Below are experts of layer 8 (counted from 0) of a mixture-of-experts language model. Rows are named router (the router's row for the expert), gate (a neuron's input weights, with its number), up (a neuron's input weights, with its number) and show model dimensions 160-239. Each number is 128 + 24 x the weight over its row's rms, rounded and kept within 0 to 255. Numbers have three digits each.
After each expert's rows: "gets" lists some tokens that make up at least twice as much of what it gets as of all text; "mostly gets" lists some tokens that are sent to it at least half of the time. This comes from a sample of Wikipedia text that the model never trained on. Tokens count by the router's weight.

# expert 18
router:127128115100113093101161149124130096123106107092127136138088134141104143097155143139110144073081067136097157102144137117100077171135141135106150103125143120147113175124167132160158095129107102117126099111118086125141070152142105145126115132
gate0:134099143147124098104149104129089142121114135138100158115168110135150117084152142184161126062099128112106131111109124115133174164157115137130161140139154117086116146113124137149159117114118155123108091194106128129124133189110131136117133117
up0:115139143115124115172133145102095152127131116094123137087102142153100097130129147125111134196102123153148120138126106107120111137131109135147109091089124158179094071140129129131113141166155135123189152060165123131134143065159111123091126157
gate1:107122135083134117114136129151108147137120116162098164123104155071139127162126161138164135073154076164099100133101139089081169108104142111106138115136114117110139182133143156131144117111109121106141130144082124158163118122120138137158163105
up1:156138075111134124123103121141125152130103110127111140173119174101086099184123154160138129134161086118094147132121111095109157087134118110126149072102101146146148170135119116150179131126124127139120069140138167140106124122095147116120150129
gate2:134129106108173101159141123135093128133160135107105114161145151103141100169164139115089177139118093135122095140152153131120145152104130150136125120125126094072125116074182143132162144154120106171152125164129115114162106149100167142142102120
up2:132171155114143153145112127152142139176089095147143096099133082133133120132122109109109134128162104145136116117161115078160124140157089100118132115147164111153157160134166112140126128136130142131135168147101096141151065142124127109098116115
gate3:116108107130085089138115127121133133141138122132108133091108134082130132132131181114137165131122113189093164125125178145153124137109092123127167105158089133108147147131165137139164105145130098193149118117114110139131101145134120134154120087
up3:139119110137131131110145109138104130136155164111111164094082109088111125173121158154149151142120164113140099135127123128109171131123099159119180118133126124133102113109139141132140092131102161164137117110160121176129138136133139149148134140
gate4:113121125135116100144098158127137151146131132102108132111102139119112137147059109110134149120164127124134139131180119131140074202119106143096147153097128117118175117093166111128127120150104082128150136146112074159124128183140110160133123174
up4:122137146173130179118115076160100124130149120153125150161153113156181119140193156155134085106120161067120123113068130132089190106124116098140142101123125118141131138177102165122120112122146149114107107146143122102114141070103142121136110125
gate5:132147140118120090104128157121120118125132146148144128117119136145130097137155125143117158144160128120123182107110165193104118141111121107136129124183124078160136161159113090148190121109106112085127112153147074119108100128092155127115119139
up5:158116137140121146108158072133165071137108104130131151141109139149117148104147136129140163131130123121112127122113169146105158101139128074118111153155078145134099094181158133086157128109089130136158129116144135103144108152113168137124169115
gate6:126098123150116098117194110128103097148098103119150170141130151097138142101177146145115140115120132113126136163110124125135136135128082119141160168131128103104085165125114125126165130109184124153139120100157144068166119123140138132142140121
up6:149082151091152142140113096109130114111151141096170155147148130110116181156151126115115090105101118123147098147141149149123115077157128135106099072128157117169127124098151134122102123139163110100113138178145205089095096158108135112123120142
gate7:123120138106150151085125119092109126118167136133079089108100121077118123095136124148124103093127142116136111128097140120120115178119153155079123164138114131177116127125092115114157169147106159145141119181161131114149124133136094142062135167
up7:123128138112172107161145114095133148122110163117134133117118177152198131146141132152124120108122153110157114135141124146140124151105128134128140168104103124118073120114142134119107101141088145116093117116120107117107091133139140094160116128
gate8:135128102148132126106146100139097119148088112151102155126123148124103098160146157150105140105080142102133115096114126101132118139098155169127137122107119128122119135141137128121121125072165078115137132085110114169111129106132105126129166125
up8:123148170086119099140085127145151154134150122189162146112150104127142149143124119132124120124137154149126138156117102137137150120128141100112145127147179139115169152109124103125145162150121148128156080154160113114090115151089157137161102128
gate9:116132156106115090104100124127142122122134152118117108117129103113110150112155148130140085132094149144149142114102182114106080144154132165181126084104122155156142139145099104126115156158109114097108129117111125163144072133115086094105140116
up9:082102141147141144177142116115097117159117099154109125127153183122148101089135124152132107160111119099149070136154142105113118109130098084121141173134167117120116156156142110122139123107146120151157132152151125113131132112122124173125110142
gate10:121111147153125109128114134101133136061154134111161124168081159116071148073139136134113143139092117160101110120103156129148135138111124132116154161139121132131128106145162116191121134128164134162143166116103116141128097134135094091127114151
up10:080075133126100115117125164105151153115138130105132155130143113130106165151132098134172170164081142092168110095109108128103120119123145153131216095104093102125132134160127111138136143127116157125176132104162145088118108106145124127132164131
gate11:144100164113121080142115102140173087111141130127129153141171111116112138139149106160131125111095105140087151099106136119132095138130118142085157109086132091138162090103123111150183103103115135112132142096127094142131127102158135156127114150
up11:183093111146138153119120145108104121121126125178113088100150116131153166129113156135128072138124113158140087181160151153113127148134117128163117109141114160152070158129129155089076152185123118170117098126097165119145153123143123112144115149
gate12:126125139125110114117139129145144150132086124129123118124135112076108137126087150159125126108134121131109126108136088073114087183094139166082118128137143148141150108130113110108134121116094079159107115107156102163103101135110133128131080127
up12:117121103127112150115095085150150149095071087171111137123120126124107122124131137127189136143138088170158132159116157090149101115146127170113195133136127150130129100140123190103093137108132110131125117102115100165145104151095139167141103119
gets: " of", " |", "'s", " the", " his", " a"
mostly gets: " his", " her", " their", " local", "Personal", " its"

# expert 16
router:098145131081115068140154094133111114126092115154094131117122143123105159140143122168134094131123100132113138110117127117103170136173102105159137079141143148081143118120154101102169096127162053141138109104068139144146130109131089116103121147
gate0:116142136093109109167121120129107141153114114157114134107167119107155102150115141093156129163146133097178140131124090128097143118196136080115150168106109147100115181146094143123110135131150122120135126130121115114139094129097181130128103149
up0:090137120110130142184118122130120146126144144112053146142117110124126149123156105133099173095119114135085089101118142144148107132110190137101111125135136091110082120125148137100165104145093149107132124163129107105149106157127157139121133132
gate1:151099128108119144166141108121117142111152120144119133131090122129109154119146153131106153148135154131129114149123124129106076099119178078097124123158147139141155089107148125090166141121132128113108118108102128129130097138173153117146144111
up1:162116152137109158151131141111103130119178138135117103122107082080090178113141155128123167115150122137124141146144160125149100064135170113121100168163187106099113122144157141098154096100122102127086113072057129127161121126123103116134159131
gate2:158131113142127136150115170132146055086130153114135130104157147139124100077141123108073109097118116127139119123171099108120152143108178099120103158085138151128155064144125126107112140120104125119097108128122123089190094156114093105136096116
up2:171136149154120130108133183109158098140133116154132113094137114179153164117155105168101139124094140082120110151121109092118123126126153089129135122152111137091172091125140123092146111119139124137154126131142121127183132110118137128150121106
gate3:129143157126098093126123110153127140126154165124127102117134125109151097077150159133122104116116093105133146135101139115145136179144119097099128140122129116084105125140169120124150127130133106101130137117095150132150125097087081132132124142
up3:124121083134170141134121149081130109132092097142107103119119153160139134160129091137119108146142116116098127121143116149115105111140136130148133093132169138130152123129136163134118121136123171138163142108170087131131118135142169147144097144
gate4:142122108095132071135135091197166126122137098130133102133113109125137135097147148080110132106097126163137111181141105115128106124112112152115131105114106138110147132090191133112167082131136110121116121120111160129142134109159134122109106113
up4:108169093119144095144120154095105099152122114167139124108135124109097173155123120105126125124169109119117149102119142162149117140130135121117132151093123081118157165136102107110112085155128149132127146117168157145088112172190171121111099161
gate5:174123139147102132136134130140118104137107145191116139117150112116131137124105078131129157126148096121114098113137114172110148150160111123160115100113126076107111142126132126083134115158133107167132112125132119158096084122138138128138127161
up5:116134164186152133102103111123136165160149094102167130143145112151148144109127136162115099154125135145161113119110108130166125121160134127107114148161135118178115134096151166095127142103160113066105100147106136123143160140135166098125135129
gate6:117128122124098112129100131146138127080072140135082145118139114114128116133134121133127138129137090122082130096137132154143155130077145139141100109115146137123120140150120108136164150106149103140122159076135135127149097117141165156151071116
up6:125097105130152144103094110122122135146111147149153121161087138105138115113112150102174112123107159129162134175144104110112140106136135132136093117122126117110158148177171145135111126134138156105078110176106168113109106156125134181140144131
gate7:102115170101133134169148098178160152144086086116150170103123164119103080131122171106181094092102119134085129097096167096140137117140109140159133180143145154100143084099117102120156113130133122123154111113138125135174126080108125135111136109
up7:079130155117103139123171153145163133123141145135158147124102166164117091121098137138120105102102155153132127119116135095112119113127124139090141130129158170109098090126114110084147137168128155151149098087144096139139149130156106123068125149
gate8:137118117108088094118159152127129086120086137142112131103122120113131184116111123132141111149115105128109109112153190095121111152165139123140079124161113134093150119108119112113181132091131127114137115137133125174149120150102100094091170142
up8:138111161174170133155071117101122151131168095112160117139116084133103105080136125145096167099136118103101138111107098160134119118087090183121180088141113123148137153137134162134080136161119105162131147126140115103118123096139117103134107118
gate9:169099141125154110098123194107150110134151115155111127106111113111085144168154112131084131089156131126141149130151164149118155138174149085161163080153143134139125108140141113122189130110126085130135137147126103120125130104155125158122170139
up9:124126136171111136157136085118096127129138125080124147124126121140115103121094157137122100127117122125121139123119135078139159121110168160082100137098113102147149131122128137100083152130130120137129129139125187135136132140104153102135137159
gate10:106161134152127094113132133138100141159099128130166112104115080108118106132155102120149156169134177092133122123119110151103103140170150143143124079129169149096117101141119129094138144079155142105161078155144117133126102164113157094120150112
up10:130151111150112159161140089122126151113138117112136138113106111165101144135112143146122139145165170144140136079107137155128123127152134162124120067147159157122108108148141146118114126159170154151128112125159165145111121157107172138101167150
gate11:113114182158127135098135147134115130113092119131130140093145068133114125134148084151120142128124094131089118105146102150101115135107101150168158140131106151151176115155132097154149120132126107141141124119115096133118106148100136131142107114
up11:129112098124129180154133071138168176173156149106149133117132155084157175101125133125147122154167188104133148187138138113101126140138109100111137133103158113109103123133135147099065109172113162121118140140120149123109125158149096118116157094
gate12:152137139106134119128146089112122114116141093137134152110190131111126145166116079112116132121124079138088144138087099140119105120139143075149129137095154127146104169129149127139147111116159140165095118111180149123067147136113136150123094118
up12:145156140161134160177156121158102134113138141141138100150087128082112164118131132114183112121130171133136100097222141126113143128124110138124137100126122104127167087123130142147106173140141126103135140140086074136156147103125154096129138138
gets: ",", ".", ";", " in", "),", ")"
mostly gets: "),", ",", "\",", ".,", " ,", "\":"

# expert 8
router:153148124110118111174165122105113149131109088111091132111124068096116147112103169165141118149119115139123158132119132128138134160136163107144153126167128127133137124133115119124147122154122151133129110129082108113128109146151120139125150168
gate0:132100093103125160084135096130110085145067147107128152116128159151147121095105132151131134119136105152092103136151132133128152121134149150103073129091058109123118154092122116135111115150131127178145132135117144129117100101116147133086151124
up0:092069168138163075108140126153141119132122121076146131103140141105136129148129106145155096128130111105127081165123122116148135103112131113120134137167095143145062105113110116127142147161113121187120158114117170133150109119140171111123154102
gate1:148137085163135110144128136136161141130112111133138158059113127095121123121104145121193114097102121156101116113143113123087117105147127098142111132160121094108121134113126158118093096168164121103128150145158125144117158097108129130179149174
up1:153143124119097105130189172139151111159152112100130155087139146107135138158105132116151120108091087160085145171116108117132089095132148110121100130159118128139155165087112154123114115140151111089125128164129139156117124135135112128184127149
gate2:111108125090090169180148158129113152129114114060144152133121099104151119107140183125118141130096152121138143090113117182123148114106131099123150156077064160144123133120135152107095122165073153138139105127111140155169097118105151146141155106
up2:097111128080129112131143171131140159122148182120145148101132104106090105167158111118101110161081122139167133146131085155111134148125101139099151122159102155105136117120147082136136151184141123150138136123107136148187128104149192134092127106
gate3:143169122145076108167139108119121138116093128097144119146113131151108208119133103087112133129136120136175147099099156122116146128133133161139116117134165124122110101138081082151095158099151101153092156151116124177165105161142108130139124107
up3:155147166126091109187166099108148149116135135131106137096151154131100189157113109085155102119148127108113144137143202115116106106158161122141098094138143146101149126124139108099144167084109133079094143138114106164125131139110138117140120123
gate4:113155138119155135166167099117126187122123139145153102126147113138157165147107134176107086120157119134115141123121118135146121169171145116146082133138130087119093114177168153166153189147115113138125151136134107160119137157107133113117156152
up4:142177134168118123106161154111065169125137156144097129144117119142144121127114140152081111143182145087136137131134110119125115181149116120135108153129089147170137140114130135134130138101119161131132146117145127164144123134125181142104102091
gate5:133112136108081137197084131142125110145130138121129118077109103129108147141131140118110091091149127163104129125150129079146159112163153142129127166141103104148124179152169156114124128119146107125106123156148109138176151132137157109145155122
up5:151093145126150130143106132144127142135142139142094162126113152093122127106128083088142122126074106115142148120120104135115171142090107111143140133120135130111126080129139105138091135104143100113132134076114133160136114105174130119123133125
gate6:148149132133126105132078113147159169126098127169120126131182097097109127137095155117123101147133159168156123115104099168107154165134111150156131102150135133115128124154089107129163157146120126166126079111130132103104152139154099150134156151
up6:144097152134142148122116090092125105158150144108160125131145144168174132146147068125136156124143073132115127113159156116144115131123128135101140147094136112111137107076161130153093101134146132110109164143122082198127097109086164115077116117
gate7:106118123130105121098068093129115141119168148089121130124160095151118133096148136102104115141150128172130169150119097104123123144140190141102184124102154135183143125129132170155102109183128126097135124114127124069087147130096104128145159161
up7:152151118142154102140123138151139117121135099144172126114088148132168124122101150093142147162123139120141126124136132132116145117153095114118119143117133099125132134131098130100132130087110132138133132162140131141209094119152123141111121126
gate8:150127121128106111132144114126142143109143103148126102102142088130165105134160141115165072182101159100089098124122136156118159115121152110114160132150177109140105109165097165110169165119161164103178109062170102107171139126108162139146154127
up8:156120112116106126136160072107183164080150119131110088085111080110131104113165115130168071158121153129105087115147148137145105107144133108085134117159159128070125105133111128116139131124151158124160110074132095092134142132100141168124144150
gate9:162130142107160100127154111101164118145140118124139157130164098143163105127200090128127125166140112149153130144126121101107136121128114144087135146131117158169122169100178174104146129112153093128135113130129168117158130119123126080149145104
up9:166165159139123139145107158129122151128116166110144148146170145129154127139121117131153111132146155144107123130132109104143134158065124144086129124114133131148113089163118132110143114096109150147129133139132167136132176116135128116139126120
gate10:149099140126147081111071110109160127101093169152145119119178171130123088120125130159129138127125124163117151139116094121143135140166120120109127103102146112174134157124089119128136089162135143110135133101153101081104156143137116134127099145
up10:167126136168160130128146122126108114090121120099131128147151169136130114166137119141145150093159111107101125125134101160139100101103153114115079116072109161162132128105130178130122087159129177091156093115146051104130147168108128176112082113
gate11:148123169098142138126111092101127152151156177134156150158156144121126168123107143115111130087177111109124135125101099123140138122138115139097121171117153126107149142161186089107117129158131116120154104166159135076152078152149170107115136117
up11:102101122149149120152100144140138087080131119134153096131118159112142128103107105134129147164057135159175149142135148146148127109167115124135123084109125137153123119096112176160138151130119143122164128086116095165094127109110092164096093178
gate12:068140102134095124125160100117106152142107129184122120130129107142135112114090180158113112155131123121157149087096142099128142125169136152112154125137096096155109108140152132125147141135157178143133137111173153149123133143134101127088107158
up12:120123131121154113135155114143097170143132132150097109119137132113125129140153170113157089116136125113130128172151189150153123103118151152139145111105126101106115121112135141079142143176097113184166136122133134151115130111176149082112153129
gets: " the", " and", " a", " as", ";", " or"
mostly gets: " and", " or", " but", " &", " their", " the"

# expert 17
router:113169145125087143134107137128164094110090120151094168131085116120131143154074179178159068110097135139107182089105114143120193143172137164160206116173127116090135136155121130112106129133158115139134108102059096151144133137145110138108114169
gate43:100152171114123128133092112110145125114110170141125126135189160158126129196138143133140164101149180110136158099131117116111140135128153146135108136121140147137147124117169129105150156166163114123139140106112121129130094139160106107114123122
up43:140143111138147151109129118132111121130167105135075152137111148145107155090187117146125112152094139110141141086120104113127156132144121122107148087115133127150150079099115144159138075142076151156143134103124128149119144113111118105161142124
gate44:084138121101115106125121141139154123110128103135108144110116107148111172124159163129116115085143115138109140165174099061149128114103116150189134125139131158142114171076097137130122103100133128110123113143109132136167155114169102116107134131
up44:106112148113153122109131133119103077134114131093122160134140095149122111123136117103101133094096118144108113084169108112094097163137122116150146149122100164144136131089107108187131099099123140139123105158054076124124137151136115137126142160
gate45:131159094127118153135135118122186115123125158118150133166098127092141135122087132117156115079154113148112146142090128145171130139115117113107184140109141128114131133118127139107131104151104125127096122100107113084118151107122114158113102140
up45:154118120116126159140129144112162065152095163163151102091167143176144128103134135109153123151159147112116104122096122127119075137110123174152141113149090125119138127110134123117104123098126109100138107088153098114139156114115084154117066187
gate46:129130131156109109170111153115091077170119182137107131122144101107142121138137081155137145079131105115083179129145140142093157109154119150175140087108169153108169103086120112119127158123134082136174158134131149103111068100084125111124148134
up46:102112114152178152106129142136164156099139105092095135125138143134151104132142144132141110161108100180147125114160141133108145155086139108090140193123118121145130155178207116130152098163127141146132132102089102130111106110153145141097119145
gate47:111120122151069097156114139141130142128127112124174089138144124131095131102106109142105095108125116118106108135146127114150157153124077125143120126101159147119172164090129100117097159129132144080109137139102097108143170130171119144130134105
up47:131144086112125121131137171123132109170135116145112183125114119146145158129124107108137156141129169170132098084111133103135140106128114161126090122122100124118156102126178107124177125141142118163133125120150111180125066131101150099126133106
gate48:130146123148115128121091139129110115117139142151145100118125143140129088112141126144083120109106139088132167116138127132093098133090136151114153128158065181131138147114105140114132152090123088125112128149102136099134144116116125080067117143
up48:130109082146114159105147094129118141129126095137152155136174173084120123085113156154143134141128114110155115121112124123130137147134124144101134088151187134131095146109117118159124112139128177148125161151109112128101116159092123178164130101
gate49:128144121128140132125144109084109122121185088142126091092122140171121145127120116109130131132156154099137171118131190099107142154129137147124125105125125115143106131117178109125135096122093126135097145099131153101135140097095092167096136125
up49:133136145079132120153125158107111164156134117174109085114103111174147160124087123101090115151121134140118120100115140130140122172132180168114160107115160093164139115147165112101145172152127101111145133085119108103149107139107083126150135073
gate50:099124140135114126163160131165133134136085133147151143151083140123098101144057153147130140154144153154094108142118123106130163107181132154106165179134137156131161104121128161155130129120148135103132138131132116157150110111086140149139120130
up50:108149099151110101168163129141144142156102139162132137142110158143083098144110135143164163128116174162126088102120164102165143123166152147086177170155129133120135098144097131143137142137124132128143134128152137114123100119071135156146143111
gate51:108108155142130123109085121125112117109133097103106085092100190153119114154115125159127121145123139154144158140157145138124133108111108183156133120146120139120140113178187129145124131107158091096123128157117133114155144136157134102135140146
up51:157154135177120109084097143116079160114120077094127104163137122170110142105080079117121116114145094148121141084136133134138151143150127135142125081180117110151117111102135137124156141147093078129108146155145139140108106138125154140160108096
gate52:178083132147087107148143183110131110112094097142110170133118137162116117128132135141179059103137095146142160160112107137134146118119109130152162110145087110107115154148097113109093184126189124102104133118127133110124166125167147120118114152
up52:121156126096115137135071137103114151177129167125156075119124118115163130114152105114107179117150091157163120143131172139114085148123150110091091150123148130121107117101115138088166144112103118091164132121126159132143092152130177132131127107
gate53:125136135110170122103118133136119114165156148115122146129128100117141136157162106129126156119138149134114135108120150103132154136115131149121158096110187107114129162130138186142117135119150151098120122101101135144143141153100128151091174134
up53:135087135117148127162123141136102097148151136137120104149130146109097148134137099137142092139143124138104131178149082132100150158133130108178109161120089162137116101139146107143165103161135097122098157146136166129105143069106089067138073116
gate54:106125124126105141131113119112136098140090127100124134115109109116134142103104128168143139111123121108112149106111147129105107153130127134172176157111126149119174066129118144116086124120120123156174109119127112153092126128116143119081130151
up54:138111185118136145126100122146137096121117111130123123143137138122117174075120145172139177074151126119104167126125137152073130148110114117138168171154145137108114104105118117131079129121107106114161134101150119142098094124135176154130132094
gate55:131163154089124130148099112139136087146149105139136162110153091144124137078106185101179092091173157116109132112127112121126148121115140118131165142125145145097130133119089130162133105083105114132150106136122125133130104157129155117103099138
up55:151125085179153117083099138170098098124147110108103160113135122114098149117138120123127102137163143164117087069128153128134148112068156161113157134102153138103113074141147149130149121127142115134082104099108145146152152142143118124096143129
gets: " that", " he", " it", " which", " He", " The"
mostly gets: " that", " which", " they", " it", " he", " she"

# expert 34
router:111139115114102109119158115118118148134115107123096128081107145091126159139120136155121107121132113140108146160093157092103144179157100106102146094154144154083144111128123135140146130124145109083144117103092147110154113134115088159115141152
gate0:142168125111129122166142132153097124132094108111143087166107128147153140154115117127125151112146177120195145123136143136091118128133153120123137154112165097135129145108125133145164165132159145129139117181135157132115159120101125103162127165
up0:123088190152145137141163111115110127118166136112101120112129192136133084099160093122140099110123089097092106141128103137108107121112124140122100130123075168090179148139128098126084166129135155117143081120128106134134124141114132139132123077
gate1:151138104098109135116085123144150122146126143190132110128106093121133185136102148159124151152129119130091150136145105108120183097075091118100107152077071150178159128119081132090117101114122110131119138139143109132140116112124111124119121144
up1:128155121164126137128138125133125132148115156142086127125123151145128121125096128149137130175137163130105107100116098122133170153138093135086131130124126123122144104070123137078150113148151124147112116148101164149129143165099140125099141140
gate2:143161123123106143168156104108099109119196143127147151123146140090142133131087150100126110143177114162108131115116156140151082143143131159106085166148093124116113130125106124145120118145112111133095130128105174110139103111113115157137152123
up2:144115152132174079104127114153179142127158131113135100117126100120155128116213146168174169136118122073138142145144157187091142135142107103093139114110106117138150146116099117088163153152157128104126092156131124090135122136126143114107095091
gate3:113165125105127126120138148160159137151164122084101167099136146117123094122139142174141126105162087084094158174137160136116102143094118125132135138157108134106187107099149141141179129104128124101196176123131110108116144130110143143099110125
up3:131127159093154149179102102131134120116125137157140139119153145157136128065122083128120087138122134164177130103083096110140123112153145147095128133155151150106136156132127115109113135183130112158124082124124148146103112128131151134118130102
gate4:129131105109113076149127161162136122116112126118104090129121136109113141143112130150113113120142125148115095105105122100138133138113137133175075134164093117127111150110068099123123116139112101116089156133115142167126105151150143089091170135
up4:161091153137122152119099120135170125110158141124135163163143134128174123161123124153134157133136114112123107161086124143130123084148163125110105148134133125136161146160108113137130149114142120127137087121101123093119096128116075118143143141
gate5:088128113114149111140121187151164114125102103117122101132124138127148114114137136132108106076108164138065122078110126157157131142125149140128105106117094135133155143098141105132119116085138144085104119136137124117129117151106155112136119156
up5:097159149147153095134129146174139135098104089137126145160140114126109145084097148087126117159102170102123174120113099141140137139114153123134115130141095127170165112132097086134085119120136077101081144172150116125119103136108125093159169124
gate6:109109120089156169099087085156102122172106115148149096107130118086128075152114156115160117113146163124154120132102136126124152173149122135108101155121141163107116151111140123106122150162144136114167126123113147135140131127183137154127155148
up6:126144140154141100125075150118129170080126129141101154118121104133120144120127106125100137164122131119157150137148124128121114089132131105113148097115117111182112126134083141132124127106129125152090110133161110125133101112111139080126080107
gate7:126128119158148153149106132107162167138161142104132171136078150127124117139124120176108130094087144133112156148152100119102110151118109106104152128126086137076167141132142101151111129144135120132102147137149119153197134108132142140151097100
up7:112161128103167148100163122123095150104146114138124154084149098125121123116117084101089168104120118194140138116132114118146147174113132113096127195091156119117170138132158080149174087151114145146149137157130114128160093103133152184132135138
gate8:175121110160118169148142152107139149196145114155112104086131115145120142113119113120134142098173117136089137121121131122158098117159121139130156127113143112102133155112131145081139104176105108094141135128100134116111110124137118186167131168
up8:126132096147112154113171155155140124186107114134129136093103125093107160140123109116162131147150115150107104115134120141164120132160127127158118110134126111124078140132149174134127107135115115107163172150135099121117113141104155173193146128
gate9:115110105099119100121120143113109129144107121128127142072165075108123105139161150112129129147131151140123158107154111114137138139139150116131117139079139159147121133141159094157149118116140159151133195142133147105133111105122180140160129132
up9:103101109112111107169115144148136122123119126148144130086146111134080099154115168117111092131126154132126143123106095066149135139111117129155112162072115146122126106135116089167132152134103151133121186104118107109135156112156143162141099097
gate10:136129139145113094110131131114119056129110134087142155142141144095111141126108116132134093102139130181123106174091152131131121133129132147093112124119183100146117123087158108142148114112097133128123118176081147092145117134142122154126180108
up10:140126128159155143119135168151153123099141123146143139120138137145178134162152101131145189124113146112163150095151115136128133081123147172130140149148104141144175127153101172149100130117130109137133066074148125119097119134126113160135110155
gate11:100111108097103147133157121132089115154186144120118167100123147120137132118098101123103110101187105150072142158096137108101128163125122097127128116109115121162145117160146115121142107103102154115116117135095169088124113176171157125104128140
up11:185158137150134110106143124112139093116109139126091110131127103142140147159171145138129118123101114134135107115180145138143109064110152137144110090111129140107136122109118150097150105132169097122139158124119116137134157109118115121111141123
gate12:122096100141137142145139121121080146103107105103106142152135120119118151137125121090115134148114129122156128139136167160094115157133183103126116151108121149113113097129161107127103141122137175128129094125147156125127092117133109194143168144
up12:146153144119109114138181116133121165130136078102128107114075112118133138105142130158178102135121132117157133136130117160086071114124135116122136141110129185057099118106126134141097165163095145130162127120097151130128151114153115126123097148
gets: ",", " and", " to", " with", " by", " of"
mostly gets: " with", " and", " but", " including", "\",", " include"

# expert 2
router:130142150086074137102135110175108113083117116136107162129123150117135171138130163153168100106109139160120123103137163129114143161133120126125119137140101108106095132121162120159152097141127125112134126094111124117161098143132129173116152152
gate0:156128107107140147142153119181104095126133112161122177113126094109161138127122135163129115107097131117054115128113151141143133122139133130075113188142105103141117161158138127142095093157128118121154151132108115132122135138107126155140144135
up0:112139152123106151118115126077136176121119121081134119110165136171120111130154125102109140121151170108192131098140103154120127136141164104150153108088139151130131110129142179110190149114144163119134098109164151113180096110134115137087105103
gate1:158121084102124145134074132143063116154144146128119105135139083142146128163128142155138115133129113142070095106128153097115162099134146129108113115173129069123178145156153122099101126099106114130118105075103166121100115103136109102112118132
up1:100112134164157121099196154102151139112149090106122121160106134128134145152149132153131102161107178158113149157102179116122153125129129149169153139103157157164098093131127147154100091121160145130132138162121115102128137140129090131152105088
gate2:067121132106118151160096159110167102076111103118098147133149119146114101115159141203145102164123151121162098165150167109131143141134164156120135096124133107145142153121091143153130132122143187138132115069139127152122110093132127148148104137
up2:109143141124123133127092149143162097085124106079167138134096110145127160100152108139106148140110132146137118092118110137143108158146146085117105167133110096132151121114123108118158118118094102116109144099141123108091106119140101097155114112
gate3:097111143083122133120161150151123099166164124103125129073107191117138098167160133077136110135097197153154160128141125146118142162141114125068141144122137091084154145107168145126134129157119156129157120107132131134124121163200082180147163154
up3:146156140159131108125128118128112147077144133139139139144127094155122138132074085145103159106142086099141123125102148110119095080134152145133101149113129166147111103156093128154126139110116093125080115136108133097129111111069146057112110110
gate4:101119179102144188129145128121136124121156154158121100124139116103130126090112132156140124092137140079108126145100103105090143138125140149093162146120132135133162141161173155110119142142139115143129122102133146146134116203144099165126140136
up4:145141127120148121115120164156127131165067135120125130127122153166107114139142089115126132116129197110134162125082107126114137117145124097131137135172149080146096131129114125114113115119127117138116100155084158111119146114096147078104076088
gate5:073168089126150082162127118126151128164107139151145160089125148123171108108148145111128123188096165191157108111131148135121136142151127093129162116128138126110115128111130097142164114158139074151108155135128173142136140102145184101087149148
up5:155159135153146136127128129152122149135157088121141096168146160137128098152122185107130114114113145114104087171168140089123160128107073165139126126161124122084114110151133156145082085126188156061147156145146109153130128116152124083173113142
gate6:132164098136160122160118123134132119092114140161143134136131103082129147138119105131133144138137121088086142124129158142145121148080146149124159132120121113108181141060150109136139126130115121131115156153129141110149140154141167177130153152
up6:128166138121142144103144120105125139122126169157168145131134084096130197140120129128126158123149136142123099134131126118107120143135122139126143123121140120097174160098130147135145130154110116121107143139149125128134155142144179167128109157
gate7:139136131126141134100134153116102135104112178111144150128128106088141093133148105155116190130127095098131116070171103140131093115115112103100144150104144108166142118112109121163099108108095112112145167115105091137117151114136083118139078136
up7:128092089155103123127111118143149159148151122128157097112133152153117123138124151134130117106061070147119110140106115117113110156118100138121097117145103093119162117112139093132100129154151111155111109159157133104116106140178148151121179100
gate8:104117079138096136157120116110154116135172120113101143103116146097113108126116100115167101143081076142148130159125150099137142095136125108112157165141071134140110149119125125162149119124131114116113153125124127126105117103158149193152123102
up8:153095113098137135112125111127118150147095117124129147141145149143115129120099111126082120133166119098126157126130143090118140114125124140105159079136177088121138133135107081132127103164171143133158127138126085153080118125143099107131144144
gate9:153106116139105104148092141144136147147104132119092138135134114137115160157166174108104145114155138146107139082113133143128158142129153132124130099125103091160115146130154112134127122064163129100130095069099099134172096141135129150145147146
up9:137145079169102127096091142078118133247122112124123132130103121127126133127150136157144100133148098107151136122146156140097173125163127101161129125122121118091110116162161172137110157134114113146156192182143163096134142131112123105141167100
gate10:126070147161139100093099100129144125095135109168146118087105075140105092128120122150145107131133123105142121130143158161112132176143135165077143133136113126106116116172154143092165073125106108162120120116087113152144122168175115141103128132
up10:135135100120120175068135133150133145151118125150156152076075111136138126164095093132162144147109169117147150098155147121116153126142147113103127098134071109109112110143068145096106092113122123138138121147120109117145104115150139097088141154
gate11:158111142130106117121147108122098154158183096140125115096128138105134132124114145122137106163186145133142115133123138095091114162153129105137107116126092134103133142101186101118104134086124134134152147125114125135125142120104136115143167141
up11:141156131145147146180119119151131106116114132116127106129120107138122160130128111118105149128116129142101134148117127132114162099103152125109181123144196137136135137113105176177120149184107120085113107138157101161124121137168115141087102145
gate12:112133152083106109200136131111107097149133164120137104088153126075103157122065140106147144114149146130097164134128083135124125127113105119073118171110189135133152174144096120143163144116137099157140133140106106160128135135115171148110165134
up12:144156079173149159136149137120121120072117110150112111119106129120102171056129060149119147159156117102184120135132102124133113177112118167120108160148086116102124118146156169142102141184099118141135176143124132138100128135139155113147134119
gets: " in", " to", " on", " for", " at", " by"
mostly gets: " on", " at", " from", " In", "In", " after"